config = dict(
    n_layer=14,
    d_model=320,
    n_experts=12,
    experts_per_token=1,
    d_expert=192,
    d_shared_expert=0,
    activation='swiglu',
    moe_layers=[0, 1, 2, 3, 4, 5, 6, 7, 8, 9, 10, 11, 12, 13],
    router_score='softmax',
    normalize_top_k=False,
    routed_scale=2.73,
    balance_loss=0.00858,
    balance_bias=False,
    init_std_router=0.0112,
    lr_router=0.00121,
    n_head=5,
    n_kv_head=5,
    head_dim=64,
    vocab_size=12468,
    norm='rmsnorm',
    norm_place='pre',
    norm_eps=1e-05,
    positions='rope',
    rope_base=4020.0,
    rope_fraction=0.75,
    qk_norm=False,
    attn_scale=0.125,
    tie_embeddings=True,
    parallel_block=False,
    init='uniform',
    init_std_qkv=0.02,
    init_std_o=0.02,
    init_std_up=0.02,
    init_std_down=0.0,
    optimizer='adam_variant',
    lr=0.00104,
    beta1=0.95,
    beta2=0.95,
    weight_decay=0.49,
    lr_head=0.00498,
    warmup_steps=312,
    schedule='wsd',
    decay_fraction=0.599,
    decay_shape='linear',
    final_lr_fraction=0.0,
    batch_tokens=65536,
    seq_len=512,
    doc_mask=True,
    train_tokens=254600000,
    steps=3885,
    dataset='wikipedia_en',
)
Below are experts of layer 9 (counted from 0) of a mixture-of-experts language model. Rows are named router (the router's row for the expert), down (a neuron's output weights, with its number) and show model dimensions 240-319. Each number is 128 + 32 x the weight over its row's rms, rounded and kept within 0 to 255. Numbers have three digits each.
Before each expert's rows: "comes before" lists some tokens at least twice as common just after its tokens as in all text. This comes from a sample of Wikipedia text that the model never trained on. Tokens count by the router's weight.

# expert 11
comes before: " of", ",", ".", " in", " and", " to"
router:057161134184137050108150151131180117089141172123124081052131193155077114140149120152099098126146157123111089121091205092184146105090143149104134133099109125167101162124086120052182123078149150125162146161141107111151148191078180137142118142
down0:084209159087150120121121114138110121158203108167142118098082103087146071164101172098139181114126095131156146077172113122132164122144098127156101125133135065161123145183136137151143116130122130108096168113098115095115172105110118167171193127
down1:123158144112119086152169176125138106184154155106188112063117095088143162179148090096097118177092102111155108121146122146148103147182130142157101136199061191134142082134117104078158153120144128150105134100069179204160159125160129147125138083
down2:122135139068087191206141174114083161103112098138179092130114194158188175083098112179032087164117102160122154096142136140153178135091142129116123124128152140170127124154147126094086164151070086100153164105139107172107118091120110091116143131
down3:125133119105218141099121152142127157139078169139093148119119140108164107113169118085182091098086136134102139123091126169200139070079103126092109111108148113118150188104098120165096068117125191131171115113146079121109155115169127104092143140
down4:155117135148158091058102116144084176149098178058137135085102083155128109103130135077099167080115112085178106131164075150106146179128160125121113081144186162122100140173113148066102132114092085076125124168124148167148141133153104134151120109
down5:126103099134113165095168108128133142115109131132087155126099149157166136132104151151197103074135169114086099111081170112091119128098112107082142158117187199107133086104132154112088137140152112157162133114173108138136129134080159107128063059
down6:157057127110154136071153082103154147110112192163120118143102160131089143111145110099146162137177124159114160113136159156087090112104110054114125133191082175125111114140098072178093145131046125108109143123151142146066164184122076078171099178
down7:124121137148073138127152155150170154161113191151174113123173172155123115118111131064191171196149073085075107136132143138094099187187153136117090177130141138097078088107184086151079175118117107128096145085197116079146170163120138139118126125
down8:103080152084130132154115084090094123092092109120202084097103149121109115139108119158135124171140130082168111147120105107088154130142157141084123170150155147057081185143142146089102118123142112088110110119200171073106135167141150128130142116
down9:177063129136087178134138111093130110123108183110104144153119127109038110051131055108144190110123090115065153116151141118143133142124084165082119158113203057144112132099137145161178115120114135084121169098133081108105173151085168094139133145
down10:135175116130091154136129179117143132139139123138163145133141174182135049110085166111148132105191153099089075133122078197140069198113102124115127107121149150108093209131066120139144101146092079131156122100106089095142204097135087121150132185
down11:115081123152144162107122152100111132078100140145133113145098120130081105157116117160137098195128156104112131095124099133094185121127153100134108192159112141103141140119141128142130120154134131091098144109096093119159166118124113108154142158
down12:149157145140101091118146083112087136138110127130087142153106143153148097156158137137050115082106168117161141144080142137108132095108076109132094050130125087125118115140147155131194097202187193128058101131099121100074137096144075136099181130
down13:102114157101116126078115091154126086134138132099135135120110125149118159112122145119143108128140146105171128184077100201108137101077153145134112141111105064119146071218096143105096184167132102097120144083097140091111148088123126108100116195
down14:120135144141126105113127170140143082163198116049074171129151180130122130144162128141142109091130174162056076130121151080084089108113080118092185156170123152105131101079129101092164096138107141126133045125112144104044147139156132087163082153
down15:139152063107132148167066121098141148105137102143116150147142106138176159139134138098102160113107084118188195109156110143206156182140138133133154178050116111123131186173150127120193164156187131126163138159171062118175120109147155184210062146
down16:099157150153107147169112193136111082053145180137162119129154180117104199164133180091133152115149107111159106171092150089099154127085084087115103131151109135087064134135154107111140136088071157111206172143107086161146177127095109052134135105
down17:156120110145142097143138231065212115152139059164105130133119168138135112135137136072068167128088098141166194141193094132149131125054146168137148080089104163148118145143143139170115160059142141122160120141114059083116198118123173173089174106
down18:115125070103021079128096118110138072076144060139150153123163118136128149095042126168149131155121134084104108168140156116130101201146140137113163105161143122168081171111136108124097136187092159142134157085094112125092119088126087111100141159
down19:176141133125067105110152117115095094166128141124128208159107146142147130104204106131137155188076026115126120141149118171164028102165124137128116117131153169073129124111130130151131160158101081096133136133130128105092150087153148177095169124
down20:143060108095167151090134155140115085154128149153137139105128155127122117150120088137153038148097194140096085058144174124150088150209146124101138124181170165064137121149165142157047133105150072122110111063118153113149091217141092180161122139
down21:208124149127079181114170095153118154108097123094158159122155122124112149116126142161145116176143144149101130156115188119100107173097175102073137122112098142187150169113112101128112067132137122127086120121085178143177120132137170102110116143
down22:052143120153155152119110150070169147141144101166111179150136083127128126186167148124125141112075156142100082176116113105181104174114107129139129172085186137172154122157120151071187173172124137146159098109164097168094149116125198191169123156
down23:180136164170061093100047104028167114101172134117126109116158123152147106033188179149160109083129104122114179185138114136122143141157096105091084083104161126096173111152133113170161136076168145099075099148137135160128077101084142154154119124
down24:096139118122151139104127135134197109173179149100158120128090123106152070138120122122156097154128156133126127110111150141120127093201127113092098125170130084167149207171167108178104104071114118135138048115130176135128121163134180140113117176
down25:150125100125028110118096139166104105107168142104169201182137122114134130150099081160165147152171134097144121078136127102177130166169142133119106229122169102089101143107136097102122140145136084159078128095074105123055117096123107157127131112
down26:121083149141157141122123082154128155107118087130160140130111099133113076123064106177133132099137131115112125082132182191144081120134130122139146073063093127152133116116091149150109164120178062108062124126064136060119090184126129119112131116
down27:113127116114101155126073118117077154154140152115144171130167111149137119153118104120110116102128170126123127040143126188100085191121124116120134122161143164149157169151095189103149138102101148126099113101153113148207179174127071017128142149
down28:119126131129124066109152106168114113082152074203157151180146159196090048160154160114083102138144148171083156133168138141144137137145138163089175092155120155061152129103170089122128130117104140121112107105157118062174174153109095121072147172
down29:113155095188043101112115124134124145122155091148132118107159084132134144029129195138099102112144156072150167107087179101171157128129166130111144153074120103139143160130125109096163193130197180081144161132127106166141163155118170079164102134
down30:178173118130129197159118119150111150184139076115069081014150128124109053175136119088184156178080140157144087200092113201097076100114148100112145149106118119108135184170102093149094130129130134175101123136190119115160130090110136163132096103
down31:166203157065099105128146128141138160102070155131165130104091183115119157105173128143160135099068128155140095096093058173107137146118118205155076129197125145134123135089138129130134114089146148105189076105112132098201150177051121099089096146
down32:098133139122147103122165151124144115117236076169126207119138170112108118077104132121160147122158083118140115108123138101134188159127120132139159141135126147162173118109129133126130105096158128187102149154151148155167181097150093127118175130
down33:142122174218189115102096167128128128161099171118119139162107137101185097119068119135078209070177071148147138125150121177146146106146116151103096160122153083104090178141099142120137122116125192228109104148115152142120138151120152155121088145
down34:116184087131082059111166144175137130082160136144102106110127110123108114120132076116139069092092116112109087053114136140130163104129135117104080120111117153132096106119111070102154093111137149096097113207102094124137154152123106106130111146
down35:080095129147125106131165112155121155181151086129096159137099137108105122088125074178098092118175174090074133134103105125107112133160134105136103153091070099129143148161056106117135112106135103124086085150119126140152118164200135164178169134
down36:147115199121207172105167195135079093087141121136116246125098097145108121121130040129151067134104173161083116118136179133171169152144119118131115142149102105121171094139156106127139065163147139149132135128114074133137159154171122143122183137
down37:101156115131218071158123108093118111113144121117126079146142126127141180185109108149108106138151085123085134177163113115144142191093120159147118104131121072092127065155149192143123122160162152115084152084106106101091080101149151104107125191
down38:120063175105119199103149141132186127139125124063090131124033156140156079091105126176119112093096122128107164146120175156131108165165140128161111152081099179168141131139099128156141120131163080108095131124102167080114135204125196115156070066
down39:019131140201176146173072150080164129091172108221162130108090123158098132111138118112090076150141105110139173111130156091143143119121110155106157143086160151188115190116117144102114164161139125096120142075100093127178144153186104126128096171
down40:096146092141157158188137112096108136140069132104085137094153099150129152134161103163138161119145164104137137196136114094160149106082113118178168117160146113153126110119146133138143177136067117035172113116127183150101089121137121111115058133
down41:221083158148136146138187082161108110194112141114180166142087100136117119110091125039095122160107109116208172107137209103089114171122113094126129100143139106189118157145155130144140124112167101162117033157109178164151108142100088139175106117
down42:141174162143169151151096092125175111149131172081136131089168101097117097176129131163168047155111110125156150161134075127152211120146109113121134132110150149210196112089070156114144122154154157086106117127132094113151113129092133096131126078
down43:122080063145120135173147121087151124105160136140111136116130044177132172137115107110059089099112113129134117080121141135187127080166150178220100148131131095085104139105123134129195156083089110083110163114146084083161078140159151130143131102
down44:147108094095076126072221137160144127119142111152147090121135124140117101081140176104150124155105081153194176102159153188099147129128144133098162120124167135128123109172126076182118129150110108140134095177105173126109140112166151148129139165
down45:122125121163163094168192152115113100112123115128083100170153125142088186175132205095134113148183104141151193083116116134198102137166148116199138151120128107140120100140089135164119220093112134186115126099121176089109115148172132119075087182
down46:131150089132137140139125134104126162135154149093079111141122112120173135172153161086115182073140161095112097110160068113139106121139111124096065124085154150167165135146122217148121135162140151141068179152100077075082164060079150210152138108
down47:098143139125049090130141171130098106108136121147083144123137144152143134134162176149070159107159201107146113092092102144091111107143128169101104120184087125162134147115117131215077084078162132148164115176138111121192138122126135116102116104
down48:129158101119159145071045113136178171102135128107107111036098098152109132113095108111142101120145120093144078075107089103187149114153051113122135108091121119124118123136166172087146117085153138133110125119073197128124137137132162092160118119
down49:125084133176139123113175125052101140153049111142158115083146114134083068149096115169157123119153129119116169109159095129146103152092128127120138089116137105107142165097119189129137103084132145093119148089131120142136129150126117085139136124
down50:121144161166119148103121081119118102159125105092143115149224145149070116179192150000125085111159132133151092155153123179091120147114133109158130090150185082128149149148105073070175183114155178167164109117140106150145184115112114137053158161
down51:157117118129089156135113164130140094184110182109124197132100146104123127102133109171082126184095160144170131173116095217152171098148137163145092124118145114135148119139139142169145131108091127126143139129187141097106131116104170106101107179
down52:191018134163171112120163111099130140183063155064112168120094122153054155157143131147144146142176157105121097155040169062135130126105085090144199112176176111116101152194134142125151122119117130160125144109172131133154139120111098100079143192

# expert 9
comes before: " the", " a", " his", " their", " its", " this"
router:128080140119135135094111112138098150206162167082094197191161110150135178119147146109134128123079165160113109106111154092137150138160083047146180148133126138153154083143155071048123141157072115103140112128110107140137163084168097106194078152
down0:153125108124162095194143042123145128104099106092109123157136121071136149132103186133121173109188119116119087103159068158150112108116215125090128085115134122052148125154121143095152097123139140119136173136106181146122144108106163101155172107
down1:114162175148118166151155137155100104100141077113136125159134144082162157173104134165158178130100118103133087134136098074120169063108118108144044145146132147144139147183159127131136097124121089139174115144082122119077123073118190107142104113
down2:132129136116101138131135085124158134139092157097111095110139153159129134094119124085058158136124099151111148132119111102134112076128081110137099101129101140143149120120073126201105124047136096119148147172120122106119183214131096102137124097
down3:088118128108126121085090158145111138118090128145101194118143088128094108133068169105174180113137145102118121190153150120082139133138103151060162121100172130123130126107100128149103130080078110204113092151095120124162164100161136089158191148
down4:158147156096100124112126131138126119120088125158129119128120132130102092124125133165132107144176130106169122135096144153174126112121040147138114086144133075151090094116131142163141131103115119108100143144116118151128148102124157090132086131
down5:123131165086162140085157125091117114152115172132100074124091112149139144084118148145137105120115217109074086081101139110148156115111135205150111146100097130132111121114127080143143105212109150144180132167140131192185144126159159141161113116
down6:109106074140123143160075141113152138133154142141093155121120188127221122124106172143104124080140130092084141141077126140145144123127161172088132132148113135073161125139147090090115140142147156116143135113230082146125092102108112045145109079
down7:057095147157120149170133182111125124098090153175128109153113138118117155091136094189168074111141060102149132137128131126095077095160206186126131128090140201089141103119113098149166135119120134038149120132136137134104110144157131134116131096
down8:103134111125139132140109169148095169153132121130113177163168153097069194054121108164140119117105150098092152194132119140097157127107065076096154174111129153089126125114132070145141067120095122110129132118118132124118109088130174139132074136
down9:134131160113133120112094144112094136126129119157115127091127068119096144094123143148110118119060115106096098139154116156137164129124185113131164105111203106098141181148090153091091151165116124126054155183098114188151128164123176124153144111
down10:190132146176055138118104070115135153137097101101136157158125158154152092177101133165135111141205168122167100113093103095102144052126119104126149098171108157074099142086118122067137063097123136140100136099188120129106131112150133066164128144
down11:111132135168101134175159143119169108157143093077142120178162184151076142113106185108133198137142115174138158140128106134141126079089139118056085093053181119114066173158146104185163096118131107115144146100090088171097211132135133138087061168
down12:173118148141113113133131064150143167154096124133186154110122133148075129144135192188109049139114088156161144158163132097101163093134059081112142131105112135160162165113185126133124124158148093099120167106167185138131167159111111118141159097
down13:129175149117113133161137125084139099103161157122132099157165119101089105162121126112127092138130100161128099138146167161131132123146118128097134111148153146123090147113149140172095188109105077084143119085162097130107165089197104112089124170
down14:199107135134116106174126059116201187113107152084185146153116127136103117120174125127112110132081147145080057129150104136111164091124124139120103162099082132111157129097094095141155089089168086092129160130063122136073170163138132087158122107
down15:143126160146149145136128155163062100100126141126092101188075135147138118104125067153141138159072125119137192136109107110155161087137112114135118149109151120163123123150090191133165101107119149120096139162137097172116136168112202105107191111
down16:186118125143116130128159150142071087095119177157106072090137165130131156161151128109118108130152093072220162160199122152143184063144144075128107124142136103143093122081120098113144142135116126149138162156120137196202105120095201091119201132
down17:162126132131067121147130072163105106126133081112150133114118146124081128123104078129110149093136163142088129158060124067188128000173141118126114115131086120179139091110152137106112091086104119083126143153116116154092119173108083113139101090
down18:117152132107109157117158123079108106177104149141132128104173116165129110117126108118099177126091119155150134159100134133174159154119137100184125133121131115104118090127120190111067192067089117120173039108160150092149081106145100202098142148
down19:173090171194191080150132188119145133117177103162185129126078166115116122206141186067126113097165077158075107119107197143127104088084118207126102081143092151138141116166108118125170157099103103144135087098187095157130124088108104087096137108
down20:088141154147161145178145112134096147136099095080164132170119146128140091196144188139096125190146130137147118099103139109146108152146114120135155048176102143121127142170083147184121149117131114070143136094081106152135149130140107113142096154
down21:135136133132089175095101069119125129142148150112131119081169127174132101139151135116110123115092138174120114116087160072134110147157057076143158165164171134183151118150131108148104159129098106162157055088111133108193147138132100193151073114
down22:098131158122144090080106157205117127162156107148148154147114073117060100112072097151138171068127124082139124082102132172168161096093161178137144116099145120100096107158122108125131168173112135157134150135107133151086119121132095131100107101
down23:112106200122197163113099093109131083160113115110126139152134148078115190106168106159122080149125099135154112146155153107131133135123131080133139128176139118143131147120140156105151126131144132116075172095158163151145139148151151139116107173
down24:103138184102106151128117147066087085118150091119117125166110095095139174146151150162128066105143173135160163173108085110082126112120081140124094112100127118134131183143193107114101103122123144145123129103120155107138113200146171175155153160
down25:185106127130071130132088132142157058109142147147131118089088132212172138115095108165102090150157134115106080156125152128119149091119147214152115138096099153092163076120156129180179115180168140158160076117184121142140133126124133134113099177
down26:139125143118096126158135150150106137110122109105114151169101106093153112133088107162151132144110167098137121134110125118109170099137063078180114128128100147071113103159141127090147080129151129110125133122065102135132184119176111071166151120
down27:179129108098133106100119168129172146145146164140172176141116136144106099148113177143176121134120166110093057118141134100075117094151218111085186108216084120168165096116131092097122132127138146150139175123228139132135154138116140127137075118
down28:128121148134103104128164139053131137093111098151118098154138091052105125083067122172142140089139065123148163148117100149116143156081144147143198141082181144062106139108153121164112106089125127131085163126180105109145097086114153119151108127
down29:181138150081147145126086108122104134114151159135063102197139123120097133166110163116095154177205180186110169151135125119186188095131085084157123127195145062101137160148123100127126124189190173136170146097201164133141143101139182092174112157
down30:072149127127119166185163092164144106146124078198163088111074148139105164104136096159123103166147135120190062119099149074151102128124138094119065056138133077117142093078095136101164146137113170121141112081071122155154137132116140131087149132
down31:135146059124145137130100136156183090088152163147107099110155163096105102138130100114084157160145100128061105125095131106179070161149114145132127100127151140115116148143138121131115114163134088142079139156110093101158102086146089084123060118
down32:105153083144111086142121126081119154156151161164122073135189128136114158101147112121120157145168094151177140120156114167133073091171112108151129133169155098134176086086129119114094154115107126110128093113047164103115129094128112146121186089
down33:145134114158107146122096081069147185112137153116154113124184133060106163100165115123127149128147097155127117113105086156114121081109099120110124107050131143158129177133141151133135076131053036103079165134095095121127196098189085118171141051
down34:090143078121135136162195148123123117167074142164171121079151095145119078120101187184158163113131145086183145153127121129146149112127155134139086095136086159122137103076079141107136085116107125169094106140122127054116127143151148119075079137
down35:141124138135131195104126124133143147174128115095120102138116129053118104142151123116113151138094146159111115149099076046129128117067104077141167122164127148128143103144111140142124145131112143111180127099112161096154122122101153154133087163
down36:130026153169162158106130193115134127184127106134166089138023088115175138166105138158113090079114149129143091120153109118047112129069140152032144161064161077120121115160164134123136129175135218140146088110154132163132141135089163154074150122
down37:131144108086181102136176126124126182149184125091156135120147132138138119163105134127116136134128145104141124091131130108136154066146107092137131142128108140140131152144124112127079122142152134133133108095124126133128110068114169094068142111
down38:146129120102060067086149150133170112070146126097114103108153111119139175097095095145098101128154179140130107150148092123098163176124142158138184220053088122126151104186135115161107147156116139189159096123104121101123171154110123122129168067
down39:213133115152142127137132124158167134092084152129066160117165148129120130122121127088144180155120117160121077108062105130123080140179108101150120101182143147072156109115098121109092132079074158148114135092090157146133049072152118101175105146
down40:174151110132111106131138124129129129111123103098124085140137111129134131124077163145134092161119109120112122045151095112115126104137141115141129147120129148109120186111075111097155104142124161175096138134174123178122096106099144128148081095
down41:099141144147138088109151136083077097107204171146096132107152111083141104116123135151142109175122138118136158134132118078147091151113061210166122111076143128080105109137155109097119084178107054134129071165114120119141080105105091097082121070
down42:096128089110134113143050198096154097123126098130106127128127137143143114101151131105104139164187116102122148164141135111126141160126060127078149088123104116173155108149175099112129201153102091110174150104171133088112238091118081207147150130
down43:071110121105137103155109120125109092156156081147094136116123118129092114123132106153157115143134066124185118148169110136121129214089123141118139139119126080098147078135079108090152113128115159124138189136082129086142164108136130144141128146
down44:204157119184138114201136110169147105149097146147117095101113121112144125132142128155180168135148123111181099163147130122124146088141255149166145140111137156189160082136141093094144054167133123162104128175126085147093189161121162129112144093
down45:132164186127118138113128137096089176165131109122124144065061121145117127134125165207169173125087126148181100112115142104087175068122108100090116115146152103154093132131118139142067086092109109158156074115162134125085132091127168111126081131
down46:103083109158143115124129112140155136129138118133198162137116122050110128147136135127163097165106132117122151145131122100167128181173083108128166165121182172145159165101134127130148065157159074144063148082148119117141106138154145124165089087
down47:067132074182168128126173124168118142080177077142037094112144132098100156073118058103099085083093138098176088077135111152118113110112120104119173159124141109107162151139095168073131129163162144115126157116070110128121119139083126173082123062
down48:129086130169101125185137151062112099166096111120160123234088144174050163137098127154132126089096103153129147172075117156161113135100079117161126133180182111105113100118181134114101136115126118062108186157095129050119150139134080078165156105
down49:069105145092103132118072178074088147152202156119167123127108111100162112135183146123167156110143136175090184139149156070196105142188110116166125154106159130164087175104102067073126161146095102098146118050154104077151124124149134126043144145
down50:087075127109129121094122151148110125112150075137169146073141152123198162104128119056156130170046114088113134077141102134135116158143121129116093183127149148130120143185113129141104139124141090150106077156118109134102104171155122218122133084
down51:126093125110133116188148139139123185100138141104102142131093132112164135172125110136128131115166107121182159122155143165090109108109164149154090218136159152084167161164164112142114088117129122145117143095113079095135155128128114205141091157
down52:144151120164154078110098142122114109102114180147107093101095150100150165083114112173099139177149184095133137061158110118175092105138139102125150149060170164184142157168090159088184163155136100152091104204128150108119061095095175120160116139

# expert 0
comes before: "\n", "-", ":", "|", "==", "="
router:122180145054105161105126127089060131103133166122135137076128098088179092092137155133110097182168098162134122117161113121134142116129125111158148099163141129081152116098165169167130108191152097132126109139096157129125138134165123079084156088
down0:044126140142114114087115136133135149157156096106086101108154139090132164116113107150163152165141114103138123210168107134146149093090157118121204091124084091171127162155073124132144130183189115189089130092131203087116103150136171149152161089
down1:091166171137109117121105136167155120107094108148050102116127170162117144062156119213076148166136085107113163214146147160092202080106104088125108139160184116152147042126160133168105157072136130095088162161127105140142093103128113128142132190
down2:131093103102107143077111086138167108153095099143103139099111103136143151170078106105142104091174128093125147157155056138159141058101088163070124141138130182181115142171126161090098156088141105106101152174094107155145171120099119084188104147
down3:140134117105131132104146098146110130120137149116130171149138085115145052155147100095149168143110059141085057117123135075114134071088112062091081144128081117095109142137131172087166152137130109140077108210123137080095173069100142126182154123
down4:126219107199140145117081000116141125089096129099131114151138086108053113118099052115114153107174201134133053136157090086135125056101082096114121111145131183126129103126143142145121121108087094136154101110122158169155124115121100156160159142
down5:114127117133088155099081138092141122134116132147090030210106152125174116154165138147132134074182111102146149143093083130096150154136048160162170100159140092091077123160160130172170171034085149098091153150152088139132133129146158077150128155
down6:122127124098135081132098128157116117119107130158137129083111148115140153149129121133150096105128077109120098138170049147118116108127155130154066162176125181091142129180121148124133167122113141128113219135117119183103094131130135141147135115
down7:083128125083162136194125132161151096206138151132136149149179169125180106137183159133128183191119151152064119147151108171102153127144138104115129146133193137086141095074178066109109056136096174110139182175140116136152180113128082077177156146
down8:136175099096134177097136120124116156174107156073167138038148126106101108138125126107239141111155158144143071222133146159104080126158192136086131150136083121132146162132108107167148099145101112133131133094133178115165120149156141162105102130
down9:155125055141186202100119130172160063140136137060117079123078152138102172144172117157070124120128113077066169124086135184130162144062137159165150157102097134103149152164160142107132119102160176155095142181158078136119119106149085120110139073
down10:116117152109174110131183114143114124167137152196071066079098185137142122144133136088168096109173129151116091118053232142146184134089139181174126107120132096104107139140101178111199126136201116092076182137123119153087120140133157093134125156
down11:139103124136145085128088112095105103153114127165138149168140057123042097195218079174116120109128148168141114165153170057142188174133072092133102118110149137121172121133136089098097110113106156128108099114130144086199119142133128158115193168
down12:058124128202124088125145135062118158099129144133155132090101119152160183157164134117089071147147131170175099158158154145172051085133103072112163120103223118149170164104154132129123061134137164132135128118087108159146101089115127109136115119
down13:159142116109120131134096086166061153123160132155131130094106178116079133098145176085166101093135084120177198156103100190082085204096111123120112110132105134114131087123124080128082148134132148127147161093159107142125118125050146143128142072
down14:129141160110139084147149153174132094128147173117122094137110093090036111142135152073118121167108113112166149122080118113122165127187146099143151099204151097123129107114159188145100119120163154110114110125140127142117113184130043082132133117
down15:179079151141141093147142117157223041124148112213128097096079121135107096122129094158139163057139085169150114092078121115042117180144099190109057178143088139184102123132162109162116151119153209106104089139086136105121213147120131211118106132
down16:180129149074158102162127096178137205149135193089161144132148168104121098098183121129106174137165123120114139176165167115117096132166068052135089145122098099119130178191149134089182151119191164171096171163126082117132158117102088156183118113
down17:130103157134160090133093118100119145136177118172164109139159108099132128190166169128122122195086163140128151135117143134174157134097138136130068145111064097141169105159186119134141115121141134139100085080117075120081135131157106178104091151
down18:149123080071102073126089117129149132118133117118091143120077062172137144167108130143148122103180078101169154046129113096149184125156128124172097124146138153123166139171141123114119103129112091111111096114114086078124114119174150146138145101
down19:153076159105138124147114121107139123177187124125118102094114146127150161145121128096146123122096136197137119118106129108182114146144147147151156109085121101103135142127143128111167137099162147146114063098090152091058139088147162102173109103
down20:082143124128132106207121120125101154102117121171103112125087064150199143127133103121172110169115157099096155096150136137123148155151099139134081166154140143124126095091143098066142158111157104108157134080137146093174186138171208180122146125
down21:166181082108094115111108102086123117142104138160060125189137061153145122106156143166102156082112104139140189042124093103223146184128083164105122102106125136148159167091121083179136092157158070140141102143122120083213110114168170137087101126
down22:050109156120121101150131109124105147148152148160175109081102129136133139106122172092116101095141184101150169127120169145149147144152168130178133136128167138144144151042058126178107155082151175132146164126117127133124161113169148120123135128
down23:156147153145111089143160127116175157136146163088183173123157143121125102144179122129119088125084130150109114152088158117116110121149145152096146149198175105123106125056136138116178152129073124173077086143151198163093072111162092155146210111
down24:106125122076170057095111136134155105148140135175142138088148089117124116132113205133101121116099139096114082122137098140139122070102139161103193140160127148142124126094064085096125140184094100136112116177071176146113189189112122155147189139
down25:111157138147101177140123105202139111108117126131163151140128126148157108102108174117090156138147138124166134157163123110068091133176122140054140154118119144087162144093059069096140085174155176121154139114124160128150157135135169174090057162
down26:095173131070192061127191133162120106107146135182187107155118145153181077112155233147152118132075125171110080148075190104125142134103139166133193167158127102073128152118152134106143119112174107139080171147204107127127184125102113145142150078
down27:198100150119176147122104094043152136133108139113177168117116144106121136188202102130175174110086147161183161102144147148089114110137105167087152164116132084148136138115140152160160062158146091187141149087142127101173110123120141105060058068
down28:087122057148122128086125163114150109105136138115121090115187152095126022102041174074140144088193153090144112128131085133179071186137126165098094154122172141096078122064142134109099202114198149114172126116152097189078153097135127107059071137
down29:126126088145103066163134149076144124118164119089158187115152093089098074116137111154117158151148189169132085107147105165129083071083174105147093091084160183096082189091146134114099102143077110123125150103105138143123099127183143070157065179
down30:197090124162134138126146167148120120189127131132175162156175096138112113156158143107137136163121153105073136143108138150171131154057136067111172090132151119078139118046112120124148093111093138158099073114142147080203137132131155093131096156
down31:097136136142077117175162149115162102156124116075123109131105142129119199120161148086167130106123099093127151133103188132162093149071054159132131157129109123119158119142128088121146150123136111100119179109145111087141071111093098161088123115
down32:123117102109136129104135097095088085128087157109181130093099118143104122101129137139132103132155132104149104093130184132150108067079099100138134151140101155149154146117146108118142173072132121153080107119110124130137154090149117142109083085
down33:129119052147172164116175138136152140132105115173164073117083156148183093131123145159125114180056111069095134048111169145165154138160174129159134127176150103154112124104102163105106133120152112079145196105117097144127080081148089192154096115
down34:124078072113129096131136143140130071168110148198145124123114144201136151136101151142179171137115194092145106126117092191163159121104096157187104112188127127131114093109143096114163142081108115123110124107126104080158125196060144104170146149
down35:132124110152140102137088167144095080174162166061119202184064194108131177182125100119133135117141177174138120105160105098152145164126122159173169057161119172163068116115084117149091172142118134126142159067078161095148139096109143121070119150
down36:183148174062101113089200129142125132092134095121118209139164156162110146094076145121103098087102132104182122114110151095125157123144198138111154129119073152102113154163154098127119116173168139133179140093111166087143100135092176124094101178
down37:110112135130111156121179137129133128150121120083081121121143146083118071121135127156139124154152131170093110112116093060121142124153078074152131100133137128136182139102119122090117103054143142135180067101099183092123165092158186134125122166
down38:074129126112077153122065128107101148140130105171104080116159128168109180102198180058153133138116131134115119113130162158175127068128113046186127167162150130096103157155143081163177113121133120058104170151097085116141086126170099154157157087
down39:148119146097119162168208156146088157149131149146126127125149147137141139144141152107172110132143169097146110095140171102093127119151072165145121125145127123128165097133146121184130152171100154152115127112092117149199144159139163163052125132
down40:111150188108207152099103128150097075091125093158146136124105082081087076154151133126151092150057147127145128098122129111158160069106128079113107124109156121108109128199138105194123090096130141129185121138137149155150095106078110028140110114
down41:108137096151086131156057121131104146096089122116073112080155094115099108092140076094178117152120121132162182136131167117192174095095117154097121141138184159124181114133055186121170098107111095100112128091147139096121197083106117094099162130
down42:144112076187125121093115128076138098064151114107066133102153077123182093134067124126157089109177083160179051111142073139118104152128109169118161090090137144174115163129109131107086124134150152116150097057145161114170153219195147104115133069
down43:143095125161109156097090163123146124116100151077123150059133154152178135147157098123170125147097134101054164155150095158137170154146147161159126116101110212128134090070118110074123116103119161087153093110128094120134119175145090115127136108
down44:089174103144145103088140151110124067103099123129110028118092184120162130128128107158149085174143115139073102082063148113106217096079123155137142113092131153167091139136076065144129140120161122121140146137091125106165200160131111092104136113
down45:150078154109116138116164111086130095095146104177174142124105117174061118107128113120123127125161132072177235154131149180150073084144139065128069131123118124189033180134089133173156176172093152105131132100196125184126103128164151150148102134
down46:141133110111108117070158100178167127140138174156175058113101134095104137166096126165118142160124137046151084176167121083099112152110152105060077175191081123144087133160174074060128120161059157156088170167127102109101164166104097227105058172
down47:068099116130149155107183092145132139121111097075193145200151085097125105144111094102154098107096132049159107129196117170180110112103059133075165103119079172111160092070086138136133184133196154123120130109118132139175135152116157143113129101
down48:162154142175116155131130081083091141129110129057146156154113121141177105127135210133137157128146167114123114147135146092181106074108123166149140126090108131137111070112133137159156141127125161147072107128120167103087161190106194119101044158
down49:118070133102117154139130141122163131105180121130054139130178134117123210131145124074086182112092169103117085168118108128117160126090121164092152063143140149121138107092112186123136179085168176147184094099154151100171164173110184141057130175
down50:166148108169159106141103125151160112123190098134122129165127163084128093077131151105121089099148068132156132102182156136090164078150140119170104129133094076185094077154087137179089143158121080137138086080105110124089177142152114155125183129
down51:101149152106096158184141101123106119150142123123146131170141087123077149107099186049107175186143114111149087137117155157082123093107087085122165148107193122075188111091187126119165202124146167110131165136169169175108135114160127170142098111
down52:136141108128151176182167156130139114105144092089146105130129131135108199183217162057174157172091105147139145151115118094102083132130133230126207149098124116140154116083189127138134130113169136178133081122133154140120128137146158099080105118